Below are experts of layer 7 (counted from 0) of a mixture-of-experts language model. Rows are named router (the router's row for the expert), up (a neuron's input weights, with its number) and show model dimensions 96-191. Each number is 128 + 24 x the weight over its row's rms, rounded and kept within 0 to 255. Numbers have three digits each.
Before each expert's rows: a language model's description of what the expert responds to. This comes from a sample of Wikipedia text that the model never trained on.

# expert 28
It responds to: Verb objects and word endings. Object pronouns after verbs such as him, them, itself, also final pieces of split words like burst, slot, ipped.
router:104141127131142140094154159145143127116132085174132110099149120148151137132082154094117115132093111158128117101130166142168151107123125115143152100194158125148118107153103121136095162176091099153079125123143129156136119137155109150156140131145133118175098172152102137128177151113112127137
up0:128131137123135170111085136158112123064103148098119124100141108128165098167142134147167170156120135124158164099121116105121105169122081146131103109116169102151123124133144121162129172162114127156108170170159107164128107155139115128082093085108101118159109113116107160148158138160120178102
up1:082157129127145110094133102096154149136143153091137140130131148128065103128113125133121171161101093104184158115136165124117125105117171187104095191122127143150087124136112132159130152127136096155120124142134125124132116111131128120113162102122110192089137130130144122134132137104138137143
up2:148157149159130097127143149098122122123109165149137106146155100096141132109112126144173127105120132120114104161164127116150194143156147140125113111086155117155124106093106120140134147116120085155097125098104170106145099148153127129143107130090149152122155096068123131083109140146146108085
up3:120150134108160133110094134135088119103176133099115164104120140158118154149108126185161164102177153130143156115134161106141139139143153131127141086104162113149176117070142097155158112185121097121148133142162116104111135160166113106156116122149103147112137120120157160138126117096158098154
up4:128148114095162130124091079089158125132109159096153082154116085131139114112132170126121154092171125110110116118150102102135089175160105142134141103161154069111124103124134154126103127122138157146173128126168091143152140157107113178143136113129128116115102144149143105134126115148129136109
up5:127126096113135129156155136149113145145102112123150104090110125123158119161124154149135147131111108175124133120150127117114142101122125151139138138144102131144142120140120143098100138152126139115112125103182116118176106082115142100094154093096127118152146093112153144182160119162121084105
up6:125108084086131158112151133161122125135087179124101145093125105073096127130116161133127105148141116121103118113084114132147114184149125136110155100138126115108155141104133113086100101125131095098126152106107156137137125141123132154156139110171104118145085131115137128094167137153132173158
up7:107104138133123126162122122089137112162146103161123097099092118159120125136084148139121128197111176168139164159158144123132109129138118152105095126127150145136124155091135192115117111128156160136120086129109096136122152103124110130132135114129087149115102141090130127177097140092123119145
up8:166108139121119152120083135104126112095136135155115133114138089112142156131111179141106131154107084155122069132104151114174143114103141167133132146109120091121175088125084120174131116116123138099095123102153115117125168126107173102148127088082089078106116118133119128128143137130130174131
up9:136158143088122110111112115104144113128146087136127109127105110167154128133099134134131126140120136124134126176125073101045137139141116150097109141142134129139115094173145127111119113121148127117083135127113139098137118149165098129144129067110161138102099107120109181128133117132111122131
up10:134151119094120159169137096142094132092133130156128119145087108122108129166111131158132126160156077101123092149120092149152104145120097129122080123165141130130104102133142133139127156129167120127095072102122108133140141134158134152128157074118082094169114104119132191136169112128141117103
up11:096151104123140146131127134146152145148121093188128137111085111114161079098100144115105136179127116113144153129149175131143108131155142122138131152155108105135129054123126101161113124139106137100118179124106136131086165189138117141140125169080128142138134101137136109140110111126154133137
up12:129164128128151093091149117091139092155138107152163123123176078138101152136129169124115114090144092093168107128104152136139093117154151125126157134108188142107095062132138178125120137108112145145129113141133151119139142149164107122128145146136150096096151129090120164146137086163149097132
up13:130171090130124130110126149140187146079125169122097143139110092128134126101094141128133124114101166167149136126103144116147125100064122153118124143139117145100100140127146104138141087135133139168148091106105113122161131099156116134108120161101108118116160126164113116121113124149150112114
up14:184134142146089150092146103132121143108124129104154107090120104095146125129141127104154120150141159153121134127134173120127089132076138126113131128136171083136113084144132146141132150124133144096087142088130113107118161169121125138082116121136114117122124194151169144148108092096118130077
up15:161131107128126137091101120130108134086190160130146108175110117135129107116113168139087153111125136110132107151116206156102125149161116114135117112119128132194156150150148148152082134103147162093101153150113114076087153152091117153101100117106125142155112149137101177133172117111148124112

# expert 41
It responds to: Noun-modifying adjectives. Possessives and adjectives placed before a noun, including word-final pieces of adjectives: 's, his, their, own, new, original, modified, enraged.
router:126142123166109112127117100081127139126165098139123150139118133128106136127133142120135147103108156107127116106101126183133156110127112170150123135139111148140149108137155122147087105144059141143063132117169122129131097143112140102155102139096103117164145089116123155108188095149106112104
up0:129147137104123140146109090133111128135150082094124123131148124106105146141104123139106127159124127126114136131166138112144132126114083188133113162126109113131138134124133189133134114146131149127161088176159134150062128120094128148137135187158141120137115112157138122162142096139122170125
up1:128087115128109105132108114103125156112111087125130096112157138139099130132136090138099141126147166125105122125149128153134152131141095109127154127124148133134124099145131168090064151167146123159103118134135125089145100136134125121125121164127145124156145103165153118101111143155187143147
up2:110132155150146129104114140110180113124106113102108119125127133161141113128181114129139113120154129116168167129131072105131135145124126124159106149116135112101137107157121106103146151124143115083116063153103122158154140108154165122119099144132159121170146092130104149156066136137137100121
up3:096147128167098099120121172158134176154093160121151134101120100164115137107087144136127100136093128162180111129149130097121153085136116161112121133139144068141127158097136175097099155115108116119092107105128115104119152115102109116099120147180142099117138111130130167164119115161140132112
up4:116146145154108125129096116153132147104146122159114163083188154115121191117148117149111083121156127166161135143135144125132071113123137151120084138132141129158107143147139145075181117135164104111120076104117148103135146138126132096115117130128155179154110115138088080180167143148146106122
up5:169137100133155159134125174105137157088051129136142130114150153125101081092090126111165123159127141147088142140105085133117128136170099133119137110128093092176167105161122136159115106106106165112089126100120127127132140191143103142152101126123081150108103133112114128108114158124159119108
up6:067116118122140147153134115110137156097162156163107144160134117140140133118097086086169135132145085119222139135113137156107114135158177133142130151141112123130129103128106081099124100142159127148176109153136162113141156139139165091124128136129111136097084137070110147126124179140143135111
up7:161172135091133146156100188126119143130111138130089129130133109113167090137103127121147156084101173140113113079129119142116089113169104100129109156072135156110163127107114130105125128117097166106126099123132099131121149112075133118121167153163105141112130147088079147112113131122141125094
up8:151135124159112132104093173131146114144149147133127180109159119156119142087091129147146103127076118146113078133136116128126128115108133173102140123162107089139201131107127122130084086158115130147125167133137145142138151163148136103131102121122092098127115168091121149158126162144120137162
up9:135145137136135119094145097144153100168158138102123134150163113147121100109130148109126160109114133150141139102146158133107147104102073101143132113123095122083118125096139129119144157126125084109115140146129118119137105189111162134105121182094157139120118094142159097133093135128106146133
up10:100154137096099137134137140132100105120097115117141152118120107104101147159085125139146128120143079139124121087112107172143169137189142109148149153159146115164156158094161143157106142131149093104107169116144172103133145112128132125095156136142092154103121130160105105130132176138148141158
up11:147102137175141126129165110117141151117143157134119123148138165124100118144140104162139145124110133137138166122150165121121167158130149106124151126152117114148147175129126130131108118150129164112086089151118060101108136159071067153154143159106131147105135119107067110134150149156152155117
up12:089082147080120157127123128121092131117111141131132119072138143155146168078095149093126100147136149142125136113109101102118115098134127135112113124163132126118146079127127143144114108125150132122142062150139135179085162132123133137182120106187125153176142102127124160173150158125117154134
up13:124090136152123142132156115172122134155127143135131090113117109118124164154131106132129161143132127137121118089106144150124143114117095172099158135093165107112174152095127112142126142122183148143191138130118156111134139130118114120116104133146149122129141143113148090127117146173096129100
up14:137138138132128119102131069128137135119147146137088086095113086126081102128147092167110111109107144139129101150151142147154124092100135133155162128124146145092149079119128115101141110144105141155123122119132166132149151123115109146102125124118136140132197138151088137160121107125128135110
up15:128142123121144148126153113126117088146138132097110138112132161120106172106138122156101111117131106137149157111094144119176121096132144106107126121164129122100149114100113144116121124164111127155142103129118162142066178075137134169110105114142154102110119137113120119170100139165201121150

# expert 44
It responds to: Opening brackets and dates. Opening parentheses and brackets for abbreviations or life dates, superscript markers, month names in tables, and taxonomy infobox values like Arachnida.
router:096130134157122120099140143141122120166118133121137144110088153144141140149137155160147160092128146112100141117137094133094118135159134134145140163098112135110145144167120120104120150105141124123116098118126142148147142135130136100161091144115070133133155128171118171107121168118114125119
up0:075127104167092125092142121104138137136108117140107085147104121118129106167126165162153111125127161156116125191125170101123118152147168123142130122134132113118168132095158153100095110068127159151120135118129176101151149100113119124101157081105109146128110086118149098118122096144131109111
up1:141123132118121141151149143135120158178131176133096150134120133165123084134179161168125174131159154182164076102116149124114141107166118152131175081104134169134128145152143120127131177136125107142106075125102143136134118129111141116099107135147088093158092130097141141089127161142139110130
up2:098138123100135106139105138133098133149139124130158150099139144137103096145135156139150109100116119146145111156125139117100083128146143138123118114126175155151097090123129149147142102168152147105157038092112111105133126124147145100108102130083103118121119094150150139119134116113174127144
up3:126165131165142159128089136130138101112105118122093108118147200095095107136116110136158113129137118156110139143121116141125126149094145110080178121147153132131140072092134128139137141128156132078120111141145124097114117127128146119114123112119122122138140116107104167098120106129132163151
up4:104132106139143145117153163168153140106146152164181099155166147128129096107084112140123107133147092126128108124145100161105143159124137129114104120121124182133142132109088127093139153109166119095154137124124151121125125112108128088140122138109133122148124100119123108132159088145141134144
up5:146141174140114142160097142153104154127107139125145186121102132126129135107096133164141122136095132185140115185136141104092125117129139156148134127117125121104125120102102088108119121149107151141143112128119156173142179076096115107108122105119072128159089141103135145150125130105158161142
up6:166123132141147141126108143120107147121117137118140159142113154174126111094133149177132158110168150116089136181130126129112135137159142134131167126164148137110105112100139136181111203121113133144166069165100129128074137122109136132123078132118114071105095113117099103132119152147150131161
up7:111109131082164135151104131157138122116121139114137107093095150145138134118099129128167101087127130143146082133099134135113117074121186135094115162112127152101178136140121127147182102103124115071108130158127138108111179079104137122144137129124102183161108160097131137120119134120140137149
up8:175131133106102146120147125183125135144093117148141026158133139120102136154145073121143070146109124158108141150115162143100112131127131163149140092166187112142099126137122114104113160119147123124140099125127136126167126165113096118143110116099120110120137127097133111133129114147098190115
up9:128130120149134132133093083115143111144167122096122132139138119165122146090165089115151106116142129156117096103103092152115175131168130143141141083091137124111139132092114137194103189091119091119169118099181154129118115108121139150133128135152147145110128138145143132156112185093104135123
up10:104172151138134077134099121113116161103178121120143144125167103132119096115176145153119169145077086113141117091154130152134142109097122171127130136123177077124098126179130116123142111140149110091093146113128107103094109122112138134129127128145113185171165098107124104149139119115130105106
up11:111089104135085092176123102121149124122139098140162154111155101122130077174125185109159167158115121136157056098156116103132132139121101115130138105086131150132158140130158135137116127156136117140121104128100138086122134109102161118122105162133077143096148120135136090149131073124145130156
up12:104120139133185117099072127104141140149130128099137083107146180152129120124091094089119148133114119174130125144107151120119150138135149127148071136124104122145114144106104172140138143120146126132161159152186147113104134135160171097091135110114120139161150130112117115101118164099092146119
up13:125095114127119111115142161133145136142116122131114112124100137145104097141120112135135119114170119120119106152167155066129165108100132108115100071117143112117102114178135132129111213139103163140114127107117152175119134153119151147143112111146141054100101120103138147142114127122140156162
up14:143132170134140132136126118148129121100116133098132109144124125170161140109160099153141147128123127124120123154115142133145112128087136099100146168112124169143166112135178165159169127110148118155131103157137125099132116076084106122101148045098134122108135122100102091158130102132116123082
up15:136126151114141118103133103094129107144085129101175100112130127112161133124128115118091132163151102136150140130148119117097148135170144184105097137137140107112151122192138096172124145142134110126113132146146103123146133127126144106103105141103126105124139118123138128051143197114142174171

# expert 62
It responds to: Heading ends and breaks. Closing == or === of section headings like History and Bibliography, line breaks after titles or list items, and table separator rows.
router:138115109076110140131140112116168156149121111131113098128149161157125118162111095126140148113151108137130105161121119101116132153083158121123124163126123090162109129159110119125125125107174106118101146123088148141140117157137086088121122156149136129169114171133154158095106138144114126176
up0:078111097135116086146119140170109145121165107106145175164154145135083118091098137138130130096122121140150157143131130140098149104126156146141103137149183116116157153136120117184109151143117099077130106143121140089155121128131122126096155113106125145147086133135131133145128108152137119128
up1:145158116194155135099109085133178183135148136091116081123132113112112147152162130119144170141148186170156100126121151139131120101153096137155143102143099105091102111090114126137059139081138112120110107083115144114119133115150133137111108121126096125141127187132116119135144096179143119176
up2:144085138088141168164081152123110097112129145116130100130130154133154112151160127149128135092121106129121135132072127128119102117116136101127147114124113116108122098111128129134112130118139139114112128110118092166132187151156120133108129139143152153130188080055173121121175082088143136172
up3:134087150093129114144091128117138158122125073124091102134138143137089109144120135120104140112125109140132123123127109162104118153104129108098094143112126127130131075092131131177131159104110133102120128164119105150135169128074114134114180124108147173124136149110119117136153117104123120141
up4:133160170105110137116170107107116097097107122122120125118119126134074125135107137131040109095140158131154142126158118144113119130123104122113162152148118136121137140097104128103117096101158127124106119110168132138128126159085163155117137140145098093121135174126146155123130121199151124090
up5:167148142142114090141148134134134125114117132130138114124117205122117151176122155100099175111132111142140151112134096133137124132140067095146090142104125098095124086118124172083111116151084085119159164117098100066121066118109097162112126136131166057137152133124135168134125158116159161162
up6:150125106094145148160160143176138113128122098088105134139170108152147139155101103131099148116119130115129121121117142116153131170085112167133092142151189086128119139113107118149116126118157131132144146134146137117146161121138101126119124133131165197110109156116125102164122120168121106097
up7:117146135097139101127146089147181136134170103130080114111173130114128122151118088176144103092159155122144102133110120104155074118152101141149123079145141121185112134102088126138134170134103176132145081144114129138121121101176107082106134114143142138117147139114132159148101120159132159095
up8:109131161112126138140123159141104154090187126169136099106138144136079131115132125118104126114086143144113122125157159123145134128118126163111131080118153137103150137150133140131141161095129112134128159124148198115094127096141106142166160168156132160158147174073106169159116120122111140137
up9:147167121135156101086155135108148102115133173087116146151147120138079118101072131170133174141116131144131172136124102103075105117152159194113134138097129097106133147156100165147111145138164111095129156132118148113128131120076106122136087106161125107140146127120162182138090141148146125135
up10:158118094081117163148141074152141127099126081103122104162090171188101156133102150120138136102114119125139122166100146143127122188131132130118166118120134139118109127101141155154145085101157083121093124143128146147117151119172148128143143095142118150133121165148130140106109126189122127117
up11:110126084096147119134169136106182109143160124108142127126171168089134087145120139104157135112146114177121133092175131113133142125166139104115136093098114132168122130160135142156154184135132139174125127136119134071104156091079093144124136129141085146114122143083144134169110142102137109145
up12:169084125108117092163137125119162112107168121114122143139124173094105135111137146100141154152108120153100119131067153103115089111150118153116115094101094075141100146142149096150175140132121148159162161160155106143139152131114177107127138151133155149146089148124140105096145113103104114183
up13:145144108123133178141143135172138125124143096108141126128157116165122107161086141152184102120133121143177159124171124094092139157115182136157126124104103133139128171115083128104135121131128170155112119141097124165077127124098134100115121146089144083134122172128137148169139074128109131110
up14:143127116110140133138094156144092146095116109139113135162138112151134109143126137130110103112074143154117144095143121121084101143156125160118116123138125136137105159117091078131148148124094129111135135126155153115107162165134149084179095169107118185162116135166153114115126130117127094170
up15:130121128122150120172129115119124156147139186114160111147115144112156128084134142096153113158115100098122090142087077148121097129119141121117151131100099117159141131129168144090118116168105108121119108171130164126113174114152127113106140141120095119125091151133125092104107103136111118088

# expert 43
It responds to: National and institutional adjectives. Adjectives and -al/-ian endings before nouns about government and institutions, such as American, National, public, Fed-eral, local.
router:089099118105094115110159119133134159131155106134125116128129179157107146117126115141134138086138147093110118149122100129148179133087115184132174110154075174171110149128142142127117084129085082139153124098140121112168115129119130145125152138130108108150135095140178142133167107131110093118
up0:150110104145164142136136186142071126117145134113121147146098131166107158138105135122145145097130141145058149141143167102134123124110145129105133158138124113151128111125127173100107114108136124114145143149096138071162147152151133128142116138113118160154136142103130134082140125157124093121
up1:133116110110147085145150131140155137117126114100137130129184176118123149117123110159109131121113135101136160116110128118132107114112174104124181116129117118145164108139089130127135082134136133164144130111176185146145126155110143155122117077146145137141108100134131104141133110097119184173
up2:146132145136140133095107118130137137135138133145118105140147109142116128092159103145148129145123093111117133166137111119100143145111139166129136066145172146125152104164153142179193147119160100108135151149119109117101117101106149117143124151134141098141120103099158127133147128157141088157
up3:155054108138152148103113110136171086101132126121127153150127101139130153154155084141099148129132133142108124176157153137115165112099122162119160118093140134134115148111136164152132160148105110138129138110096127135125104140143105133139144082139123122158135109118108107141143116144161132126
up4:152120125109170177131123129160104117141108139116145120121180149116106115149123130161129111132121116056154125135203080147124142089145149114106137140136145146137127143113120102074105110138077135140129157126154159127119141139128089128133099110145127112154143141120114167128117118155103111118
up5:151124095117129164082139163111113165112146076161125150084131157146083168098125099099144115114107124134187121114103134104107123126121119068110131139113130153185158166170146200131130125144165121102106127091146106121109183133153152121115135112105118071125125136101143130139161155157133114130
up6:138126149130139144118142122165111089134159115119141149124146110089132147089145136106102137117141157124158107128162115152123112111120115120109157111128139148160162135148153151113126178154158146081162131162137151126105127157122138097131106131125112153150115161131102111160124130144111117130
up7:127098133123108137136073097129128122101150128122113119125121128119145131141164104138112153106144155115138140164138107129150161116171099187147155068108104120118123116109109126122157118135098110130118103097139096101172124167092119063080170102124142145151112092092102143171155134152102134072
up8:154103141128171090125110141138115084124162106128115129113118089181179117144141120150138086143131165143124102126172113124104117088096090136149121141124149152139110120135097104138133108164084195089111153099109139068140155129138144072133136165141170138125114114134112138146099125151091150115
up9:126139110098109126180116118127095115151129117148161071131105143109163098106121137116102127126101115110118140073101132069092108100131118131169108076100135114135103156149145123119123141101141185101136147122133142125124129133138102120147123125089130134101106075066135165157102124165136139152
up10:123097132114115133164109146138144142122140115171090137126149190096095170158066082102085152118145124138139126154105095137128143128137133134147165126119122139140149147098114128094128118109143143093148150128132114125151118166080176109102181118134124125128086120126156071136106164102111144115
up11:146132158073139137146117170159131164078138139134111085168144133119109114164123129142136145152133169146141135129138103120075154145142145135160095113127093130113085122110120114105124123153120077150125117088130140075089108200150121114113147113171112104140090124155135109106132117122147150132
up12:134114151126089133169142139141165118159075133080131138125132140146123145141124117132116142085105098149145109126134084128088151119115158133163157090149130105072167121131131118123130074183123072127198117117115153128095165143125136103134130150128164139114136104113155111148123121142159121096
up13:164130086194098100122103119114091109095135149124132131132169147128091101145131133126091103138086096127135122156131118105127130122133102129130113077091103118152155154146114162114152125125159146108164122187129112136133131138164132147110095095115130135129158151156147172134129135134125099121
up14:115144119114080168142155141128110094090139119122132119091120130114075140120105137087132183117131163176170133132144100117106111121097101186145095121123087108123141122188165139100130149125180110124115124114135131138163072147070127126128180126125151122125143118113161123150108124115143115141
up15:112131110121096140156110136160081132114122145162148145120097119112143126150160137142118144130111126133130129139134135151139122118094081142114115099093117083139108103153124120125153129103149141124128104139156130114114078129161142093171123171099123091136151164107146093138131157074146132109

# expert 14
It responds to: Line breaks before blocks. Line breaks ending infobox lists or paragraphs right before a new section, title or description, plus opening quotation marks and === headings.
router:112117077143123127151189134131104110133127091120110154107136149118127105125124148140162125132164110161069096109118087137142110106123164141139125143138129130100127096115163101131150141117142137108137132054118111119145127146155110121136147143190108106153151133153144105104114185101103087124
up0:073146077115111141129125162143082180116108111117087115136172099120125160140153118099104125119144113141125109137146126100119160130105138154134131137113155113109165070127156129108123109177135103091134140100183142151165129134164151119131096136107129118130074123150104139117163125120090135132
up1:123150152126150153120152130093145086161094107111093106153153117156133154074099122155144152141155103141142148133116134097172140156126109110116149108085147173175123094103153144146110150086140096124072127133139149102122127116104130084130123088100151117115106138133135114117130159144174141154
up2:164132139110167180127131170177087131121072118115152122194134104139129137121134092131138153142103120109119141105155128107113114117162134109104087119144143146086141146133121160174096105127104149143141137102128082127084128133087073071077111092128134138131126162114104181133138113124097142116
up3:143144146121139096088132135136108129169151157166101124099160110114119140099095101142075122090107097130140127126132101146173114124081076108133102094131142107155147151163150089158135112139147155127110107152154189116137124168150104174111140149124197159138129133137145084128125102123115110105
up4:133100118133123134136129127151125138115134114104111114135104173145109094104138112103128130151102142080172144151093169160122092120109145154119133147117129127093105102129136132080121106178109152140115142158104117075135090119136106178138168096095127080107187115154146148136118164157142142125
up5:148094106105125143117174100156145162141148129136148109098132156129132125125101121152128133133114127134112146113178130143153167076129157115114128134102119118129135143113117113111130148095097070124117085144112119148122136133179123108140106141095120125149121110127049117120166139104118180131
up6:157139098107134143115148142160148181077141115106150106109143133160131145119144147105145172102143164101140152101113137150136174133132146116118138154111143124147161128111119116127106129159126103117122128096113135144109140077113146119139139111136123142150151105100130104136145097083127120128
up7:126148086148114122081178116120191141122112147120114102114119111129144106084136104130133107121127151163131137152119131104135159154105127121153082113102105113151152089155127109160080115164175171120141124143101162128117148118164123080142095137155148092124141139107094145142109151143133144118
up8:102091157127118113143110127144085123138113119126167106095119165099121089126131125138133126111176146133082149118147086118143115130124100109113147093085133142145074161172109134158136143140147105178123148159129121105085115114182178109146100155088163133140118108148143135124121116102152156123
up9:133113120135115168107139136140105106105092137125141140129152114143135109176128107125103169148112148093145140106141140139143118214150131127141124146146098098131111115099115121133114155134097111116067111089163074101105129076121105099132115139126096090117187152102114145168144114109084107183
up10:145112152121147092129140167093090135123105123138130131137098095122152116131133075101160129149112120138092093148141147081088104115147155136152148148144124102148100084187105153133109162095118103137118147146144123121104158101120133121111099122088071126135108129152128150142128106122119170157
up11:159082123157088140144120113159098123146133109167131174138088130128132147098101133121141145116161093120128125126162093082130143141142146070099167112103151109139100091089148141131128141151170099127118137158147132159119091121152113165116088140125104149154144118133149129118118130148160168156
up12:117093144157133140155088141093132157159141151148114141091132149107135163133099138105138113132094119133116162098164109147136133111107143134139144166132107107159137123145098066098111132136113146112139119126128158131121170091118170123120144168162156132116133105072145100126124114120133126093
up13:162092112156150147112140140108117116100130129182125118117109110186106141136148158165136159158102112128121138119168100094078159133161079116138076113141160153123096094112111088141127091149155148139136115144165145085098108173106165128162114144147114109135131136138137132108137102181163142132
up14:133125117154155104127156125132151103171083123094145122095130133106140131164095148112120107143104158178134118170090143134123145158156122148118122095140131129073089141149137137125112114107163109126110116139128129114119150142111135146117112146150125087085104145148121148114135155107166118122
up15:125140117125157136139126139124108156135136094134109121128152174102161154101114168128117161108094136112139103069111133118158137155120091113134134140062134128126097154107109145099107141151126184065167158123133118117108088181141131167109148123098106128091131073176109158118137119135113099076

# expert 12
It responds to: Table cells and ordinals. Short items right after a pipe, comma or bracket in tables and lists: numbers, No., Yes, Jr, vs, second, 4th, ½.
router:166136136151117113118120140131091101120142139136106133119099101151134108135161133102126065160105108099093103108124120169131104133138088110084128109111130152081085163128162147116093126139099150141161122105098088146133126132131099141175111178106052161154104105176123136109104101105144109153
up0:181091122131177158130109158083140147120114130116137176188115103093145124122142155132124116114107157147170148130164104102149132110089112143092103153145115098134091141097106113138132083144100133125118100111169131123079132126084098146142149157145129118145108143190150110134125105111174152116
up1:135157129111158125111160128126136139124139136123139145123168131139125105112147118116145138139119110123167135153148156168138086150170130163114102069102154137117117150107114153098105153123109149118156083136158125093074140144201170118108126120133129159110134113123134173095118144137093139085
up2:153095151116113146150162122122138084152111142098145093156115086123153135097154110142105118129113103128143161089123117089130146186102129128127111105109092107147160122149100161140160111120165153114128135103152168088097141113164122107153117111125102109131115130099155160114106110123165166147
up3:114122135098087144115124115157111141168127157104124146098157113135113145116097117116137158152128138119118117119186160124056117147113121107050158102144087097152137131168128139148146168150122129133136144116162149166138158098176134148113108101158117126116146110097158133097122102110113082097
up4:142148142152153117117076151109154090106144099166128114120146114120117163122108126082134102103117122125107141111115129079106103096113133147158160101154124151171140145099139116124136130092147116162130118097110165107078141113183095138124143100121116103134118113133139117118128128128087149119
up5:105112130127153101161140146129103121142131155157173078118115136141129108128141126121109138136098133138145144131114121098108098093131141128108098124134140134127080143092090111152141101087102139135111134075126141106168167116128159113167137144108173145140111154106139147160129128121153149117
up6:150158120102113143107100121179157120108149135143137136126114101137104127118120083092155103115116159143160117108136161147113152147118162118078122125112155136114135148091142136109127130138110060162122146100135170114119104131085105153148124121113116079128157160132114104135178152073159130060
up7:191082133133124106116135123162152097127113086167141138095117124142158110125100144164078127137145111133083125121128099123124134146162094114143143129102123133127158157119115154108129125146123132103139117134106130169100162131143128132120143147115141134124183117120124098138082132125133104095
up8:131119113125135214144137131138121132129146149124117137136103159106104120080158119132137109127138116142131094095124102132086097148109126137163107151121140158154110111108092148150152121104120147147191119127147160149121083134131137148125062161127121089118136096136143107094171132117147157130
up9:103110089103149134087145128191134158103149143151144153179134158125095089097122125117125100109124106137109150127156123126151128145127129108109131148124148123106144136108103129155164142156153140111107122117159114066113107150137121120149166146119127121136126148119145131071161161145117101114
up10:131160127175125145161141088154125125097135153150161075110129096130105076118076142122122091138138128117152128120174149127141131139091107127089116124110108173119128108155136115129159155142119132124117083108119100137109138137175129114139138118104091149121126105158141116105124129174110166122
up11:183098097143122129155116114159119152144144153119153121143102094110105146113090146110120114137117087165161133115122085131140133112106100140096126150107125111138146114149101133111107173117096110140111137087106125150093132157127129168139130145135132117140097094153136089128068119133140132147
up12:125140152139167144114126142115155131102150100091098108160153162131161108146174129122083112163169115166099100124131102105102104158110095109116105122140161094107123131119132129110140122145161114104143161159143108133162106159143145087111156139139115172147104161150118149133105108148143175135
up13:169128129139139118135151170140147170064170107154161118154111111128136139091104103134142123126132128082153143115086143141113129134165110140098086093106143160123146102097163162142170089132122135126136148137109084121145082120149145120089140118122163079143151137139142094123135104132096103127
up14:126123123103090162126143115155129134117125126086110170118155110128144113157119108123155153067101149160132095183117147147121130119176094152148137150150152138100170124168088160103104137098120141162111098098122140113154122135123104122095141150129134098129122144127101130111147135111197130114
up15:112105133100133093083155159105149144161182177125134121122106113094111112117124144128146102144104078137138157091137130123127128128096137161141139146129104116143089105126139122201114136119104068140117108104176108148109133100160108125129093123181163127108128152133113186140124154128138102141

# expert 63
It responds to: Person names and pronouns. Given names and personal pronouns for people, often objects in plot summaries, e.g. causing Pete to fall, warns Angela, him.
router:133121105150158100089116122170096127127100146127117113153103153130128138136136145115173132155139173145129143130125113140155127133160130117177175139074128114124113134136192116142099171153118159102121175139133113170141099133128107141150126126134132132107103075159145135122147087126164131163
up0:091082134103105107101117124131109073137166126141092140106117055138179126121143152158106128102120103084123187133150136109159157111111129088130123113140114143132108106114179155128144143144097116148131136160113133122111136170145084147108123081098097131164144085137152135092134132126152090132
up1:079123140091154132107159133162153087137120089123110084140132156133092101087136099144176117088175168124100152143104113150157124161119133125118129106173176100108122120137100164128142164066137103091112118161127148117116111140102080139164144139126117109142119122110114177128124148115163122161
up2:095126136147147126098112096101155147148141102097131113093098131107152128102148151176113104151131113117104114122142160085168114115135122105137152101186150141119155083134146112129126139073103129146136152117132127155100130128109072152139144142153125099088136116136124167154121145168146127171
up3:179082143124138145134129123106162102123140149148098166113092143075109093133174060120170092153149129147130139146125111099129089116124095126118130083152163125106126139152099115129143122076098093135059127161150094134110154141162120180119135159113181142140149110118139082124149122150149147098
up4:091170106116116189130157163130134140116149128164115122099131157109103127090130123111117138090106108136132136097113100118157145128160143112168128150151158157134116126132116139151106135177158145096175134149125099124132104107075151091087152109160152172136118106108086152089135125118119121110
up5:145096097123133141114122128103145136115169144148089109099133129143124166158161107110114083097111154136075100160194121156171134125144151130137110177135133169128118139132123157100155136135151168085144142145091130109097091069115110164110114141097154128133127086090114147118105160182117147111
up6:126182150121116120127139145134180134132157157150061170129136146104109146141112109126177118150129187145133151096165120151141106102116167124131105149139100128119094118119115127128133083119151147082120137163131110087074087115110194141119122150114168103166162124138167119143173144127149150135
up7:129185153132145127181113119119151141164152118121089121149128143146113150125129149123118173148121186136127131111160138136117159134127142174083149131120115137146107119140136189115079132133105122165141142175122156133078154164111136087104137140145139116120124117121113157134137155113185125145
up8:104118113099146147090142122080153110101132112105125129073133085117126169107102145120106164121138113155131117176103105126143108151119151132110160175073138091131126134126165150146140124167121099128181116162152122147118099090098140172133139128130124131112189118116129115128165134109142179195
up9:079181080098122095138140175102115144131114136109156150102124102092137107116127168158128161108099143147110131109147129103181116102152127127100121163100114120145123091157167151142122170152141169158106125123136103122148106140136101123140109097154197130104176140127094139167158111179140159136
up10:129148152132127148125109177143139114133160138178099150121124143121124136126103127134155144119159138096169141098133161145122137117106181117158162130129130081130093126095105119127148134095094114097132108117099165125136087119142098117110131121107135146161155098100136141156131131118146087066
up11:083144123061127115173110132155112135121129130147114152199118132108133104130144152156135181129111129099136145153132114100136181149134126118132141056090142098122117082131118118114079104106144139127090127144126112121120141115112122130143140112137182116135073149148134114135161095139167164126
up12:130151141120175123093158147185107153135151129132126109160095148133122126128147084144130141076165149150141117125153080103119083088090188140144105119103136130161144133113123117137134107155098139110116123143107125121131132127137159092143084123126112095151108106140131135137166117116144163140
up13:103096124146112102074154119126123083119108157129158092134129130094116159130105177157140122123175132133149113104096139131127122075129160165100094102133157117152133136081156072100120117163107106122157144154147143104174132129134131125103130125118179112130107116091116103137180089144127129144
up14:109090130116141150120161145142145132166106136127143103159133118127153096131118219138168158119113099118139128115138154150138123134128105108052148127141157136133214106124096122149140087113141130113109158137145126139113129141211093152063103107152113144096122124129150125099145146120132172127
up15:156113117139119112199149170108131105106129162161056129117119115122143108128175122091122109153129138121069135152097139132108121128079112142099129119109152139104155118143111132182078163120132144107107093126125147116131106106086126108101110113089118116145167123118132149103185125146109156125